config = dict(
    d_expert=64,
    vocab_size=32768,
    init_std_qkv=0.0346,
    lr_head=0.0193,
)
Below are experts of layer 9 (counted from 0) of a mixture-of-experts language model. Rows are named router (the router's row for the expert), gate (a neuron's input weights, with its number), up (a neuron's input weights, with its number) and show model dimensions 96-191. Each number is 128 + 32 x the weight over its row's rms, rounded and kept within 0 to 255. Numbers have three digits each.
After each expert's rows: "comes after" lists some tokens at least twice as common just before its tokens as in all text. This comes from a sample of Wikipedia text that the model never trained on. Tokens count by the router's weight.

# expert 3
router:112170176112072122135090096130145147101158158068092073173143102141125139104118097132111079132102113125079123128229119165146149157100122161105156088127118146123152157130102110107064090165078177097130110044082130118133151095129121133057129201171083130042145080178149136173163120114141134081
gate0:166126089123091088197155090077111137123082151119149115184134111110118114143120101153124093133171100167109124133146132167140128107050084160121143126165120146161146193156127115107121187094160184041148161141135167082080090132145158123117086127134150140122074098114096053123136123142083104116
up0:171140131093165132126156092101132131185061138137099132119185146084120192168123137144152134059164119095107054139088075125147129148134104152093158188157074126114142133126070097095168153111086109180125106127155140124136139121101091160186082070120063137188136077107143121089143139153075107152
gate1:138159111112084099178140096159096110063142121135107112130144110069132117130135107111117116053142160106109133129141127137136105122133124129117059089120188136148183150136145142154115159208126164161132140123072105137146131144156138103156153133076104121144185103140214088145142161174146128180
up1:116142117183134117117174155151151117114133122126146061085119072138116110153130172082124169109099127163103109151070095105122170120097162141158146100162116072109109141146167191159132171121203186115096170160162138112125118138107117091152120124095108142083077104088051089128108156093162125085
gate2:068092168112146156108094146157148101157081158080137115149147168156076163120038112040122104107073117118125113147096127161180122147075144110101121142180068167154135148113156124159069114106099140116109120116089154135132105108110124066145215130133155162129123129178102142126094118110127130087
up2:215147117129112151067123093150175140147117110137160110204089053116134137156173091136127164078173128142109115158077126110113116098166141106150095125167118151106123101078168152100154127092130125162119103142157099141169149181073182063195129103110114114135122135100121150174166097131140169105
gate3:095161113098133174147151139138114187061086151119141137098126188158114179105133077124137173128141153157140091124164144042127130081159133175132161176106179104097064191126150084131177147142184204119123164141106124151155074115127099122164142151131157050104170128174146124150128063117139128031
up3:099174127111065156131091132166147131132088128142149111070136181105113136119139082181099144112153163137121158093144137102174087068118122116137155147104138071172115153177077109113150141114123217088120156112148100120154121081121101191147165177127090114125171184134111165130128127169096143053
gate4:094130155166117159090112141136159074115114167110161099178116052120129139162120138164160173127168109087139141117146082120150201118132161152160149120146114151129129203167165133129102146096161136129132070078062123124119148161096075094101128165192103107107127185159062161133105107165163144094
up4:159162122109148169085145087142167140155129083148084146183095150096099100132154137148196081076108098071151084155102118040165115170155127095090118113141166147167111116198117099114094101180189118149075147126094147120124108135142119116097122132163143063127147105097145138134148122187079095080
comes after: "0", "9", " |", "8", "5", "4"

# expert 1
router:109132101089107133093161108128114070129197165163108120132140062137143151104136095130133062177118121130133093070226092125132163123108131129138109157169113156166133157128142112154150120178087169092159163035099111129207106176066136115131150107133143105112174123154165101214154145184175145106
gate0:127099114144051170096171120141061089144128171133146203168170074118119114174145109081176095153112131112113153129173154128141101128170138132106089145127131171131081142109172130157135079138098109052121138093073088187108130134109156172105129148158163110163152133102126141132147096080127136127
up0:173109126110125140127137123098165177074150163134085140157062126082131131173144154160128148126162163098140188117165144052122064139183116129125111106097160102076102111171083180109086169102124147124112156114151110120108152110149086073136106098105155149186083098114136147109089094122084143144
gate1:152148141129120142102138109119158099159163098114126122130148169155139152204092088090137115118083108105078105075162122125104200117174167157129093118132118165158111134124136085217103097110162074119174111042141128158107109138111103144152172157092111122154125150097189087186123086155148143150
up1:164129125146106159092149158097054067085140152164072116094177148108083107120150147143177129076112116112140109127168162109123147135185114115144107142155135165118089102078146145135123097138140160124143119101147143116072129208134055111126105122106080148106139129079136099150118121120066143172
gate2:107132103115133111157108114121136112068130101116109116125175162142167130116138076102152125062130093099126112138164098082132055123146107136136134152136122149108158151107121117102186099113120151133096152144083107085143135150108131055100066122122109112090123128130165143103125122150182065140
up2:172128129159129158130126100095114124159147152131150089086192108161141079121169128176110192147157118076103109099128105134087143073089134133107132204124143169134135124206086159105092090113084135091085077067154092140147100115185119117119189132151133165195111117121125141141135119094132102134
gate3:097057129126080134162183113144081163156089099128081143117139091126124104105152099145113155064177123102204099108126116120115131143171173157117073126095113189150098060099154169164125179107102137110119121118083111131200081159158175110142174105132135099101115121135150127221143161185118114137
up3:175121112225114119104129154129115169098123132135147126107151081094106126060201099103035147120145155124114124104144151080106155124081176105163130153103113071080102087194160140131113231134150105079138163103139161145118116176174129102141112128178140142097064163102171117124133164140148125130
gate4:136127109144125058137147156159173061126165099176148056094088115088137111131102118102131139134137067144157136141108053087167118144095153116192124159131144117112154113147144151169113119134087233150140115141109170124185108100167147107168104128175123147174150140119131152067079106145180162098
up4:126089118116154066164162160124104099142137133122117110066069175123156149114126130094096146106203126085151112107141056162142113113165140158174117164113129152162154085111142138077141109168112181215143157150136089126121111041108153136147174143177107093171072138077152178089166103127142138092
comes after: " |", "0", ";", "8", ":", "6"

# expert 28
router:165133114162077165140139156116118179064199131170132043099160052114132139102090092163121159111105081149135168098158149093123132142145147134101125094111107125098115113067142123131140122121011163113135154046147176158125106103148139155122114127149119153111144105086091126078153152137152091168
gate0:184112119095113203146208184120118215092138132049146138110112097095111132145124152130146139130103064107188142109108142075095183126113123150141114123121168167141125124091129119137159129098130121153150145181094098180127183144119124148138099138092123134162117099157110084086139168119139115138
up0:120103151128196092108089075097158114152096129086156118145172145113105123144091160141075094114093174114049087168142083233134117134093102116102140147128102148151134131131131061086085059125126095186113096089183146137087073172123127115131112137124161196139120123089168118112108086118102127144
gate1:157065195136139170113100163167164200116162145107141099169161093095104163125119138152100158141096153126125062123188115110044115149097122150155116117169054094158143126109189126147140140093118126139178171091110171124156131109152063119117134125141126155131124076151129161156137063162124118090
up1:102126110089148064094187098135106060138122146166118142097136136148152076107118123079124060097122149110088164128096159133211152168149101078134201102132163177073122128163096076101088141131118113110084130100165094135157144192105194115119119151178110108102111130080143082113124168074131187076
gate2:148107178140059126149143145104101142131129092125067114113135103148173122106133120154177193164155141082125082111209096083036104107142121191147109115164153119128129123097152170121149131095146149149135107094134090178110132157111065067136106094161144088182152112132130102102140156147156097113
up2:097132078102080156141152137093186201075136090115104062145185097175132119099113113149184123186117113146134107156140155078076145104149166124131161119128129168154074093077124120154135135145154123150133126095106067166175130060098131159124127110078108053089098118172078086175122097135132143071
gate3:155150164116118103164142145159111186137145156118121100072119111095127129087081089115185174063137138117116126076141100090063148150140159096127084098110159055102129124093122119094145139201123133164137115108157099127120085105131186129176150129127120117155149115029154065120119096106095173104
up3:113137091158136203120139129173103146148148130152122129165084125063105121224119128118088076144094110118169117136176137211228114150126094103151119175172119154150163142205121081139114098080144107088184084133117098100138149195119135139089131131120125115090117132164109103116095153095162128109
gate4:125121106109142165081155115144092183194131166146118091136127139133129146131146125084170182174169109109112124130140077129104139145174116146128107064096066178167190097081143164140111076137091152145154140077187062127116111116142124158143143124081128126168117117105098143138115157098053151132
up4:181128214160038143162141105082106149126123135147188084105075114107185168112066147140084122133139162143121114106138121101117136122147148149152081148135134159156111112128119157134189117166103087172144099135134076085073146124139168147131090147116095104151086081041123083128138123188131165154
comes after: " ", "1", "2", "9", "0", "–"

# expert 20
router:149093138114064151101104121139123148138101155130159044122148038112107110095091101110103116146156139150102159166196059161119152176119192125167121091129133139122133169113158132129174129131104195145134103043160176101103102124127147108105128142148071149087124116095088130129129120181110088144
gate0:134134106139139131127208140151158162125125123128102077114137113124108109141129075086179181138125144119080148127162101193101109140146154097126121070140125218144100130118109120145117118118099123065160142130142129117079125125113082118097169168173123142115110126144158118150169155161109150094
up0:099138146216139208123128096125103179120187084074102153094153150157154147132114079102103136180112146106148157137132080160113122123150087143121145134135098134198095096124104118113200147104178194091141042139126075116109078105124131104106108165159171097102126144084099083144163152113106110191
gate1:128142050142110135103147146153148159190085089111126155133199098131176144112104163094130139156181132180172137168117150094146119138099148124170079128184090112211126120105157124164125112139134104130090119087148107149143177105134181128108112158114096131107145085068133132153176185112123115114
up1:127142178114165135102127146109172089138108147107140174148060140073095102125126160119125125123128184117177199097114102159142109137158111183142215125083143156110151102145142156125064120161131189107166170108108126082160070136128131092136117119102119114101131159168144104161131116226122102112
gate2:122154159212129116134109163174149137157113174109116113112068098111139154163138120081131108081157185118169132136169087108131129144145161180120166120057179048128149124096092180116089138136120163097172116095115186149153120118176157134086092123081125136130108135140112138137119186135120152154
up2:071145142159130122080181189118132161099140045136047101095164171154127163098086103189142118142102113079136116114061154154153190049112163138109167127160114127125112099099165142112167104111129109156097156185130120122098093115033117112187155114147118122151142125104094195126139111114161116073
gate3:088085098131116102134109149158111101193105107138111217102051080174111134096109106101126154148146145093145126094157135110182092096103099128098187067148101122112118142138124156142120092145124140095154165108102133114118154130113156093104158155157080162092132192141157065119166152177072095196
up3:126176074164183170127112067152144126107096092118141140164148140170119095163104096093161174146139121130144116104158116095169120104054139142179099135128098126050142133139132176133093165097141180130148124145146170133146098133118127138119186145129117119135191082144209096111127149139105117102
gate4:112077108109150112127102129112085124101129140128128150122142111092151114154067162076151104148105133145052092218091110191153173162119119135144103117125126166121129161165201110172172099098119176094139113122146095159126134077112133162144126135144115145143061156067095097143137121121148125135
up4:118173135198162157099111131102101095102100196120143143079161180133123153174123157184148120142130142150137165134135076147116105120155066126139158207140123090119124094071054149143092129124140126161149076188145166106153124121148153125122101103089179155118179144162177201107161069074120156136
comes after: " ", "1", " |", "2", "3", "4"

# expert 5
router:146129102097089156109119163125132067136098121136082145140162046140106145127073098153122058148162121117150080193149138091142088163147153153153144094157132159067102148133126173148095126124120107118153133065094091112177091123098142185104131170156116098102102159085123091126121160155173155162
gate0:175111085118062151100098115147141151134136129138123115095072136136076121074118122179140178191181152096149063084213124136079138100144123122164101114100094082167095178150122176126105145098120117121131132131184142058121147114119111083135164085108106118162121121167107093136146158112211174147
up0:162095112129071138126132151149134092114086223120089114099083101115156175076110139121101145134232185090080144143142107131134146150127160146217167113134111117125127204110116096139076129112183123163158120119204081085158097126169103132070140089127097165130120092137146132159170204128165166162
gate1:135115146146087135146146104124115207105115131113110113116142119109153161165120094091130118142160085161137091194221136147116125109172191133129185095113134109121141131118173116142148139163151140149146086082068095122111174166148164151201104154177135099109128134131123094180114128157163108114
up1:092144090119152140115128096098109126095193170079109145161150113109167206125088141161144103167160126190171130125140164094095141128100102112089164136135104087166145168128118097082129161163176106170191151100125110120130148191128136111102114120091117137136109109125106147152083127141142060128
gate2:155064039191146145142074141145106083147108120133117110126186107144108143116160127162136116109160135072148114152182112136196107131158204156129120072094125210147054137139146169155139053087092098112157121128125065167115108124148158137133142183135156122118093144149142126095137132050134140079
up2:119111111124143160141087093149134186147217104099075129162112183165140127109190102137130168141172148148163134177089147172137097124137149170174114108089146130163067130150141135136115151146161120166104098144121116166087127127091120092127159179096132148134087161145171158158116080104125096118
gate3:152116143121092124122087148114108100096165119133075129141060101155117123164131110138109135029117161159148097113138092157115135208079096137123122101155105121089112087121111137129152113129131175134116123127189091100095141130156143139153093114102208162082121116209181102112092122064089132137
up3:108127100105156063147196162159115152198120139139130112110143147106109126095143138076137097141127106088088180049084127142062120069132227095099191147183103107095096172130144143163134145163129123062141145139089113122157200125141105115148109153127059163102124151106082178107124153137158076161
gate4:088179139136101108122144112093126162074128128133066130166169091156134107118093024197108138088066125123141113186167123052160129142138128164147125166154155181130179132066082143162111122131122133101143138126162128118180064069066180151058112105120092035110134154099122090141143114145098171087
up4:087172138120115180104081141125094129103100120099100200145136082124182077122144167187072117133126148173141161142156136131193164156133129152146121112150190098163104061061121102085125144135105119189099154153109114118133157139114153083155139088098057088138114112113169137119160138124105163108
comes after: ")", "0", "4", "%", "3", "5"

# expert 24
router:164121118147122134135092138116112082129119124159114156209117092156093169116123149132081141134129124155172095134164045165134131197189145168154149126072136131098127134139091130124166113105130146109135129086127106104104079137111087053151139133115112092091125113128138130141114169131172167158
gate0:149124131101063151127131129185165119114142110122082124129101062110107164137099170129127156129128166148151062139136120136139141107109085177121143180085119133128133144104121144060104241091099133094102162107089071146167102096093123115140160073068141142147145091080150144155166095193165151131
up0:128114147164115158178120142109171127134120082108165116088131183097116156141168123099080116092147131098087164123143185126100090125120056134130106160127180096116119132145159140223160107121142099078178132115113156165155170132145090119156115178178147129103102164127137152148174124146182115171
gate1:093128073138095093103109151176087123166126042149104101168121145167100131116135177171129168168194182095188119100123133089095086072136089192185160123103088159081155165181155065086101196111194179136112127097104115132041130159147158114087124170093132137100114075139155114105076090134085162104
up1:151096133127106136074139122150144127137160116111100139099088137074107144159164169111092151105080114076124100130105212065086110072151096157096146137097167175118088148155128098138124199084085108089151145153106137108124118144148145105199125121133112165223170055113171093107130112096152143155
gate2:150141121118044166137134140128127162163157096120162155168139105109160154150103127072142140129087135153073108127146099140125120144215136178085063131142136102161108148183137121177100054110122128178135089165065184089131083128143184057166130141133092158127120136093100088183090077115111073132
up2:175167148092125144124096095140126118095128114159139102161177079136112113093149139110100136145088153170115089167070146141097104139190152078097069137125145124128134108219159145224142131099086126137149111105118158124111070117164124096138174112122121064159144097168120070145126117181155137101
gate3:147122146085111138093088131106100108091143131124155129128163097144078148139053152124087159157132182122163131118166141124126096117134160138133116072107150193196101108197084069122140089146099072143111074143148141076100087130159144056108180146059137159104167158095075117180135102129130137154
up3:099045062149196140153111138123144135158124157135103086140120136102206145123180141115169114095117096090076130164110157134125087060136142092107123185173129100086161132097171141127130134099136125122150099144071161141146130135046175155123141152133086044112078121129186084068136139130101120054
gate4:098101140125104113129136147131120131120113121214128113184109095107119126133090134068124160116178125189106174152188115157160135136167194126094136131096106060140133060132082160151157123089130170110155128137099106124064136144180112132157095104165142168118123170146128115132074170168181148142
up4:088075121164120113097032117058109183132125118110152120113125128160120151104157128132121159132129107195127084149125113102102146123092144149164120131121116096127203067089186181143134146087164083085138173153153144066149121115099169165115175111153162096077143130173123136092102098114114064135
comes after: "\n", ")", " at", " won", " —", " place"

# expert 16
router:142130126126075185118155171090108146154168102088171116125084108124103126209115120093093129107122118155172124168118144130102160118110112148150156143184236057122077126068142179061136108124066112114133108084102157122135135085110134071115102120082104094067182088148157156171121127154107127151
gate0:204118020068115184137065150111088114125180104092072068129108093176131095152152169125101173107138102142116140130030119108069143141112136075151127132188103110128141157134106105129148122155114152126108170101127139146159097117154137129088120104124148113112147094084158119154122154203125123082
up0:149072125131097079171208138157119116142130128131122120136095171148091187118121157107125153148110132137044109132186199158172140191124152091135067114137086132097124184109170128057119149122142151160130114146109081104145145111111073117166075129134140144145143102110119191157101121132137089121
gate1:106119079065134163108080131132177141112132114130149088069093129090116144119169099089146127100166150089130098179141140100103148133113136064186137129120090090121150102081063162112108144146126143119148146110167151163173123172169100169147085170086113108111136119161102086115137125093105124103
up1:137151123121132139095123171109127149091167109124146144140091167156171189163122098134090078082140115053118105154141129087075085118166103119192167150091147121173130128110122131088098184079139162148065120124146105134167156100128137146108123150084174112120179126107125122125159107067107125111
gate2:130116185162163186107177163065102166159162118094111081121129066104117109222145108144129090121146137134179103118109116134141158158103134081103134122096192041071094164137156159132128133134109113089129115148109179118157140152072152070111095175146101153168121141148162089110149152124133126178
up2:146113143102149154116095183118187166091133113148119030144125125121067125164105158128130164111130145119058099107127146140130101128193147077109153099173194099168062181116112136159132115184113160083158109098117082117129110074099151095177106153119139140109155139167123110157125132145110153105
gate3:167080116113114144096076150147108118085134153129086089210158083148093101157140087106105221163170172120122124112077115129117139156067129097176127159183130109102092131166101112133130130159097134098092110108195153134130060082092145077124139142133125132124130084091225086132098123158136112137
up3:173133082146099136113128123098168106123074082094139192108136072132083164150139177112122109168073128133139148136071114143128126110126137173159138173134132118108106151197186119142186215094108123133152137164123109079150169095131114145117117165128132144100146074119137038117162162139192112089
gate4:122047092129087108097146115096104147161110146089072150057140078106125060118157161128157116133124148171156064099150182107097138129106150112208151195131090108093102156078078184104100124103127111131095116109070152147073117171109085123143132125102111090103085164129141162152173141127118147146
up4:119166062146052125104168042140172080111126125109163147090097147140123171175159066130084103124135154129143151110166118099146103059118148122068158106143082181107156167145134129144107125097074144179148111137135119109126164146108080131124133133137153103092136131135101118130170111165116118136
comes after: ",", " and", " is", " was", " as", " it"

# expert 14
router:137139121119092168142119157128103161145147078138120087118108131174188128155094077087145095084121110162136085099144173145161129144156175139138164145135128148127123079114155163114121133167103165125162125094125117148140099068118078138135156151139110069103129124145141063102126154140094132129
gate0:113120095158105116164158154145145172160160144181143127096107135073103115105087131098114100100131080120164134110160132122131120170103162068175109049163134196228087090069088157140090130155070132079142153149091137129190067123128141134121121109143089149058098103106087101116122122110135114097
up0:152110107109143129119117125092102123048146160146138107133118187084155181155175056116121131155142129144114103124079092126149116111134131116138140175100118096104103160220108096133107100083157105106122062135191067133087138075133119126119150085162138095134161167145153105163141130129141131071
gate1:147064140111115127160124101170123134164154094155088115135138105186177113126102105125121126094205143126127152102055131165077114186158127096109168085137081105111094064143146120109072141127143199176170122060110126117129071115164126128100118180112178081148056105130148079090114140108118137151
up1:119110157089158095165138137165077102162139120069127250127147142085156109166063122101117178128089163110076107127171122152176128109125128140177168147089132078128162101117160090170184127121068115167139096157099151159159154130125200142130102151146125141158180181128135112072109143098136139089
gate2:166143114105168152166156152124097114178168141202189150097100129128119143154171078101133123198152102106115172103077115141139116136113181170139178089131110143110136144146198166153089113133154174048168181086106072145091092054097122166121164151154138135135081106172122104090100137141107117141
up2:044202133178130169152148123093149127151138100122098129121129187124107108138141103096211144119118121138088153139091157045076141078179143126141144091104120128135159153143161109143139142108129068084193165144124178139165110189089148105087153142135070139064186116116165088128106098121118148105
gate3:171137135118106104122126172123125127116140128140110174205138085218182117163128113129124166133120173133165150108134098077143158160095147158126105128139144126144136145182105122086158203126131122189207112135128122155147095128128105124080069170128207097132162114156155063105090075154173157146
up3:113133071094091117128097148100142113126091168127120137167171061128156136120118169137173087104087102067112114156120152122146089146051178126105122107108046161162129172128115058084180099131180110142147086129138160134138103135120105186152144159180120144123166109146188067137116173089114099107
gate4:127107114126118080150152081110124132061114140156083163094122149088154110169133101127167150130050066143188089115127171122167069100123135120110127142113122157107114104100120102073128181119098143113116118105164142137061065179122157064114061108130167156113104089097151088087111096151136041152
up4:175117162117181155129150091133134130123127161128106138116105173148152110154144139118151167143079093156076060146094119127088110116118130204127190185106100111206142130126138096153143159117124134138125142088162103121176065136150135090120110075119124104152113111118084099171099107106209161146
comes after: "\n", ".", "==", " ==", "===", " ==="

# expert 9
router:141113107101088206141124206098150115206212131124099158137098113092132149119069120095152088126144130107131102145166129156092163103129117128162101117178184140169110096129118113154123128130054138091112095092177148099180075061190148089108092153150126133067083115061121100140118092080094113100
gate0:126141128113078168164122138106100153094170082154134163120076152150091101119120120053130087175155156155150127125103127130115132193134102140168128091193117146127139095126121152193117126144140159092122107084134139149127097131174156099073149107079143134136122149139118216099144111098156089160
up0:152087078114113184085135104169073095158195165153095143153118099091111133089121098107120094094134157095108158080144114145194148133178125105125067147143121146145090173136099143121133089142144128117113094116101087159095172148030183123094122161135192138106088178132136042116146158141132124121
gate1:147149161132097124176124104078150108175140160166148186113106142116141113103117061154099104146069145060132153169172166207081152144143173209111072212129143159104110125094106133130150128137091165140149162100127141121110157149143165145112141115096167107205095158144092150139166107101023136151
up1:114058081100112141135127096211098114157117063084066141102095193190155158088141134176061142136144147116145140155097081128058103121134067096138147101150134105112126109093102150122097132117146152152169100143092155091132138131084154167129090132102094150137209096102128130140134142131160108127
gate2:147079168135120152117130107157093104125134152135158189160128145134151161168107082092160126159112141146129145087105125072144198134143134134131181155151203124133142101123077116054133073131114143130130157139109113134125101132122090134154109158139159118142110127103189135146155096137114170138
up2:095135123143138137136092131144119126117158103220111198170142094144125118119148139187094113135087138113104100115166111107170135148153128103170175090173191156097175121145147065083154141142097127111194143092153136167178113151127117087180116169146141121085107144173113056168118102182110156150
gate3:115088106109146112108108106068144119144167142128177119121104100138110186146124162151120152077110171168126098124114138136160135105089125179140130083159150108172103153128101154206153112098134118035161130105130120118140126101161146108104135097131193100061129088120159088052064138053132098075
up3:185158158134090170160131142148195136141083153100143139090129147158135085108177083085170175164117148194079169134107130155117148114128150094137111191146068122124148176153136118073152131139130091161071119106106209125076069131108179121132103180098153116147148132128117102159153122183127155119
gate4:134088101102133100134118171175129137163164143123128112158115129165118170131093122085108058117096179121108129150150084109102134133115180153068135128102181145207087143217147115121148132153081160144138180130186016163107142075162131087094138125139137175079090130156124138129102146097124114077
up4:146072124051171143163108111156155130147123157096132149140118086099149116164122134151182133085076131102124167130132127084087182124209133155157103161128087142188098139146135127091152132129145082090086096118125113098119132144119164151168122121097117158107125111142085149153147123164086174079
comes after: ",", ".", " that", "^{", "/", " \""

# expert 15
router:160166119103085170149132158152126057116123078082098126107080119135101161139064127144136095109154131089100096095179117148136129180202182133121160114125096122127080114131122166210136075135147123170172117069129144142123121156113122144114168110180086133056098147072099148110102155138144145163
gate0:160126134129121155148119145170155084155152108116073111132142117116091179087124169104132121094127103107141098090116056154082101147189097135188168101143066137137024178187131071093146132144098106130168086126144153135129122115143118153092135138188066101137148091084153138067111132188073186124
up0:102139126100127136072163077138138105143098102097051080150109160148112142131108137105095145097097168102153098086145155140122150108100056099168118067152095194112127099152089172188131150139133131104114114115133134082106141145141152146138118128154163122131147079077140067119074140122115173058
gate1:192144128128154108152136111171151137114157133098119134124131118094097165137089082057120125143178052087043128152172123091122094166084144122114113127120175161162116153134109061186083092113131148144086113085083116187047092078163136117118113193153127145110138118103077166142094117148149147161
up1:204178136095163114178106153164145156172153116111136174130124085076111148125146130103126121138106090127136138084166119085104072084141129064146080177123158115123105160128123085165171169176128167129157104103165131123103135109188069116084156155154151162092144186158153144111089172162169123148
gate2:111120110117123113100124100174092083120157109106131103130158166188124155103138151087132180166126126060131104125146116124117121099181115137160139034105116168180084149069134185135150141130133166147176129116103094117112094144035177142141163131116108164113146099112098101194152113164126097108
up2:121129173145125122148109113065190165122084135095133122084120122108137153120187159175153101129119173095124139149170136112097118132109136178153129167111121182086152091097155119068177182033085093085100153135149139173168112155173082165127095124110177101135160150081139109100113129093100077090
gate3:186143167100107114127113175165139087113157152104132084118108112103083130107104077121124174169100136082121158154166135108161160149181117114143148115146130138139192120083121167119074082117173173129175104065114146120176142173074117128057141103157108072193135112130134097090067034116171125148
up3:080127089099128110164093098140131118153084133142119136165117132139183064093132132105099138163081117150107160050093088156146126167070100066142168109133116159118152158201152113130174091141132090137092095104165164140053109123086161193102129141114137141121151180093146166129149182155153136095
gate4:138138119166119103122120125107169181111183120150119111141140130114113073127095134178137168085126133091180090107161200112087092133124139123120180158142120197125140031151171106141159078033111098136112119060138146184160108158120131159110109104106103098148102158093124172099107140111110141171
up4:153137156126141178152147134141076149139100104165136091134089163106154118056169077163085134134152141136092145165122088154173124078123163112134223126178115113070143129168113168115153083114202123187115121075129132180104138114124116139157184131106130142137182122133096115068168090110142113126
comes after: "\n", ")", "%", "3", "4", " —"

# expert 26
router:115181084086116126128082102087086061123171114139150099131084094148090153154135111109159132129091133142149102077122128115077131125088132112164146112199132137112111109169151179093163054152129125097177158095055065164138124082039105096067138133149149142090134128113104131119174121158169177165
gate0:142070195129126139143124126164133174095139129160111103110144147129145146121127119099132109164134130100092085090126105118096084208117129148162127177127153169163083143150140118152137058187090145100135119131116128108124109090107108086070111062158201110129115141104184187104168163124161103126
up0:114084132130193119113098196139085100169171146149113151096101111146143174130124113111120089067133129158164124100115103136148122117124117144086147104082100188122180150071137159068172159113121110180109122157128125108130132139109171137143084148172181185105142145088118092133091102080123178119
gate1:100099112085149206156124160124161158082092084150107048104113052162147108202123112135119149137139116128125135175120175111078114057143096106157085127161071145148107151178205171142140135125152073156107202176088128109197086119114083124156152123097116114095127142128169089122130172157097168107
up1:091148151104141152176142131128148121102145098110146128177126094128141110158143165177161135142133144129121122123123125148066085085128145132123144112177119149104093064119215123067160226135122084046121214094137142116088164107175130099140064150064152115071060131175139133098108161151108086144
gate2:185133133104135152151080150182105100112145119124167096153178134081139080108145085166092114163152155101107159138118116135106121147114135145080161075165112150153090094094138109100119093115158173156173127124175070172184093100127153155134109071086152141063120107136126087137122167150107111140
up2:138126106173102093093070107156090087129137079154169041094115135111119152130153174151135169171129113124101106127145074090108113098124100184076173025181104187204161128131112110131081141156166121153168108177157064136128114144094064178107098114089140129126110115118136093135120076144091117163
gate3:163093175091104184126072098126099099089138164152092051130102172147128124045157108156182140128071111163137166100157064108131150090171148136073160150164156139143077164125079184132096135129126129064142102121096135162125141154100086117076083135142116139127163121150127115151182118102149140144
up3:128125159159135090157044173114126120113138121088101118087087154152126133083207133113169132115168136118134153077138114106015137136137090185117170146150163134153124124129108091118110101132165180103114090090157136182100053131192066097085147159153133172104127147140108102066056112121148154209
gate4:104174129126132142089102139102134115157189123133155030128115128085073129079116117102156156118079123130119155091153147119091122190144143055121171104168114156118157174185139154163117117049138138107110118124113067132153113097068096130124106114182059136083136116110156090175139094125148135137
up4:203136106074171070135141175110088128163183221143164086153145119130121078149113133111113120092112071115137124169156088150122118162132146123150117144101097135120163171197042141167185164133131139177174137123144109159140098137162151159123150121209084149127157129128127169071135116123154175070
comes after: "\n", "==", "-", " is", " =", "==="

# expert 27
router:163099116090098161118127159141130150129113125153187073186145093120086167147100128102121113131143126143122154137126132104091182115192116116130088154115206123113128149093095192113190073036161157128122142161059137126142136124156113107102139152152100117109147151165088124149098141122138148146
gate0:157127148112064090148091108177143123152101075100131110085147117090105092149133128145097198120104073132145133189131120079125165138131137131043164124141189093115076125135086165147125125106159150150111137104087050146103144103123098110117067095145069135178134050122153130096151099155137122116
up0:157104148147174134176117099143188138129142135103145135139166172181051149146103135147138203088207160176149138116121127101146122168120135119085153166087203130139094173142088126134122119151183130148176121135101137124118156095153117180137141157174106140082150085148097097135122121130116133161
gate1:150133113115104130075104176151115120103145119117167084165117127102138119146126089059116138135092128094111061080112044168131151134196125143114135095145170174127152154177116107099135087149171065095139102099133143125126117129129133135105180102132102121145159109168169180125136164113151112090
up1:126126125118073055153133166147110083091079169083139141145124090133118160149138147144115148164190106154147152143158106177070114152116112155085163161114198150121091152181191143118097090104183058120073109088109147152184120148136124102123094173155173108169150132144151126124157155121085150101
gate2:201111127084161094135120133154131117105156087065164123131101160148151096154066122103100129186118130166081175128098125103168125095127071147119028157073185150109160084174100138066129128144159162145109154156110158091116115080071179132143103143118121114114082129170093154118158083106157163065
up2:110122165067130132115083108136123127092140165092151088147104054119115094081104178168118075167137183149168151113099140127132049147108151120139144132189071210115093132071161131116079119126111116191089120136135141149121106054106148148139146113169120088110149112142092170093155118111085140072
gate3:111136130149212103160173111130143131087118194114094180156068077097185155125105121156130119076111063074161061085118155130106152162114121106165135130082127169093143082132122135087124123105126123165133104124178136127196105167134151159138117117091084151102128101131107144141065134129121136116
up3:161162094136177130128076111154138124123100168086098068114111066111156101178136094132197103121129152088110121156135177124099143124107142159137100145103134166126119144124112140154097120069120132112112120178108154113132102109137174169122071086132154150099095118112116112030133110159200136147
gate4:094141101104085131115163076179123142145116114120126097118096079164134195153105149094150153135099110076147155094072123138058114130202168133151151173075109153109148106091115105150128136071166137132130140147073104085108095122120127080056156136142067157074147083174130098156143124109160164204
up4:111158188098065116146108126114123113195139101122166132131155161101166125135140078171134139103145083093121128138106193089144101177167116105088137149162102098129125133146137103137077112151062111150160123189162127096152162126116178068189125110154153122133133056159154141186130158125097197100
comes after: " the", " of", " in", " a", "'", " to"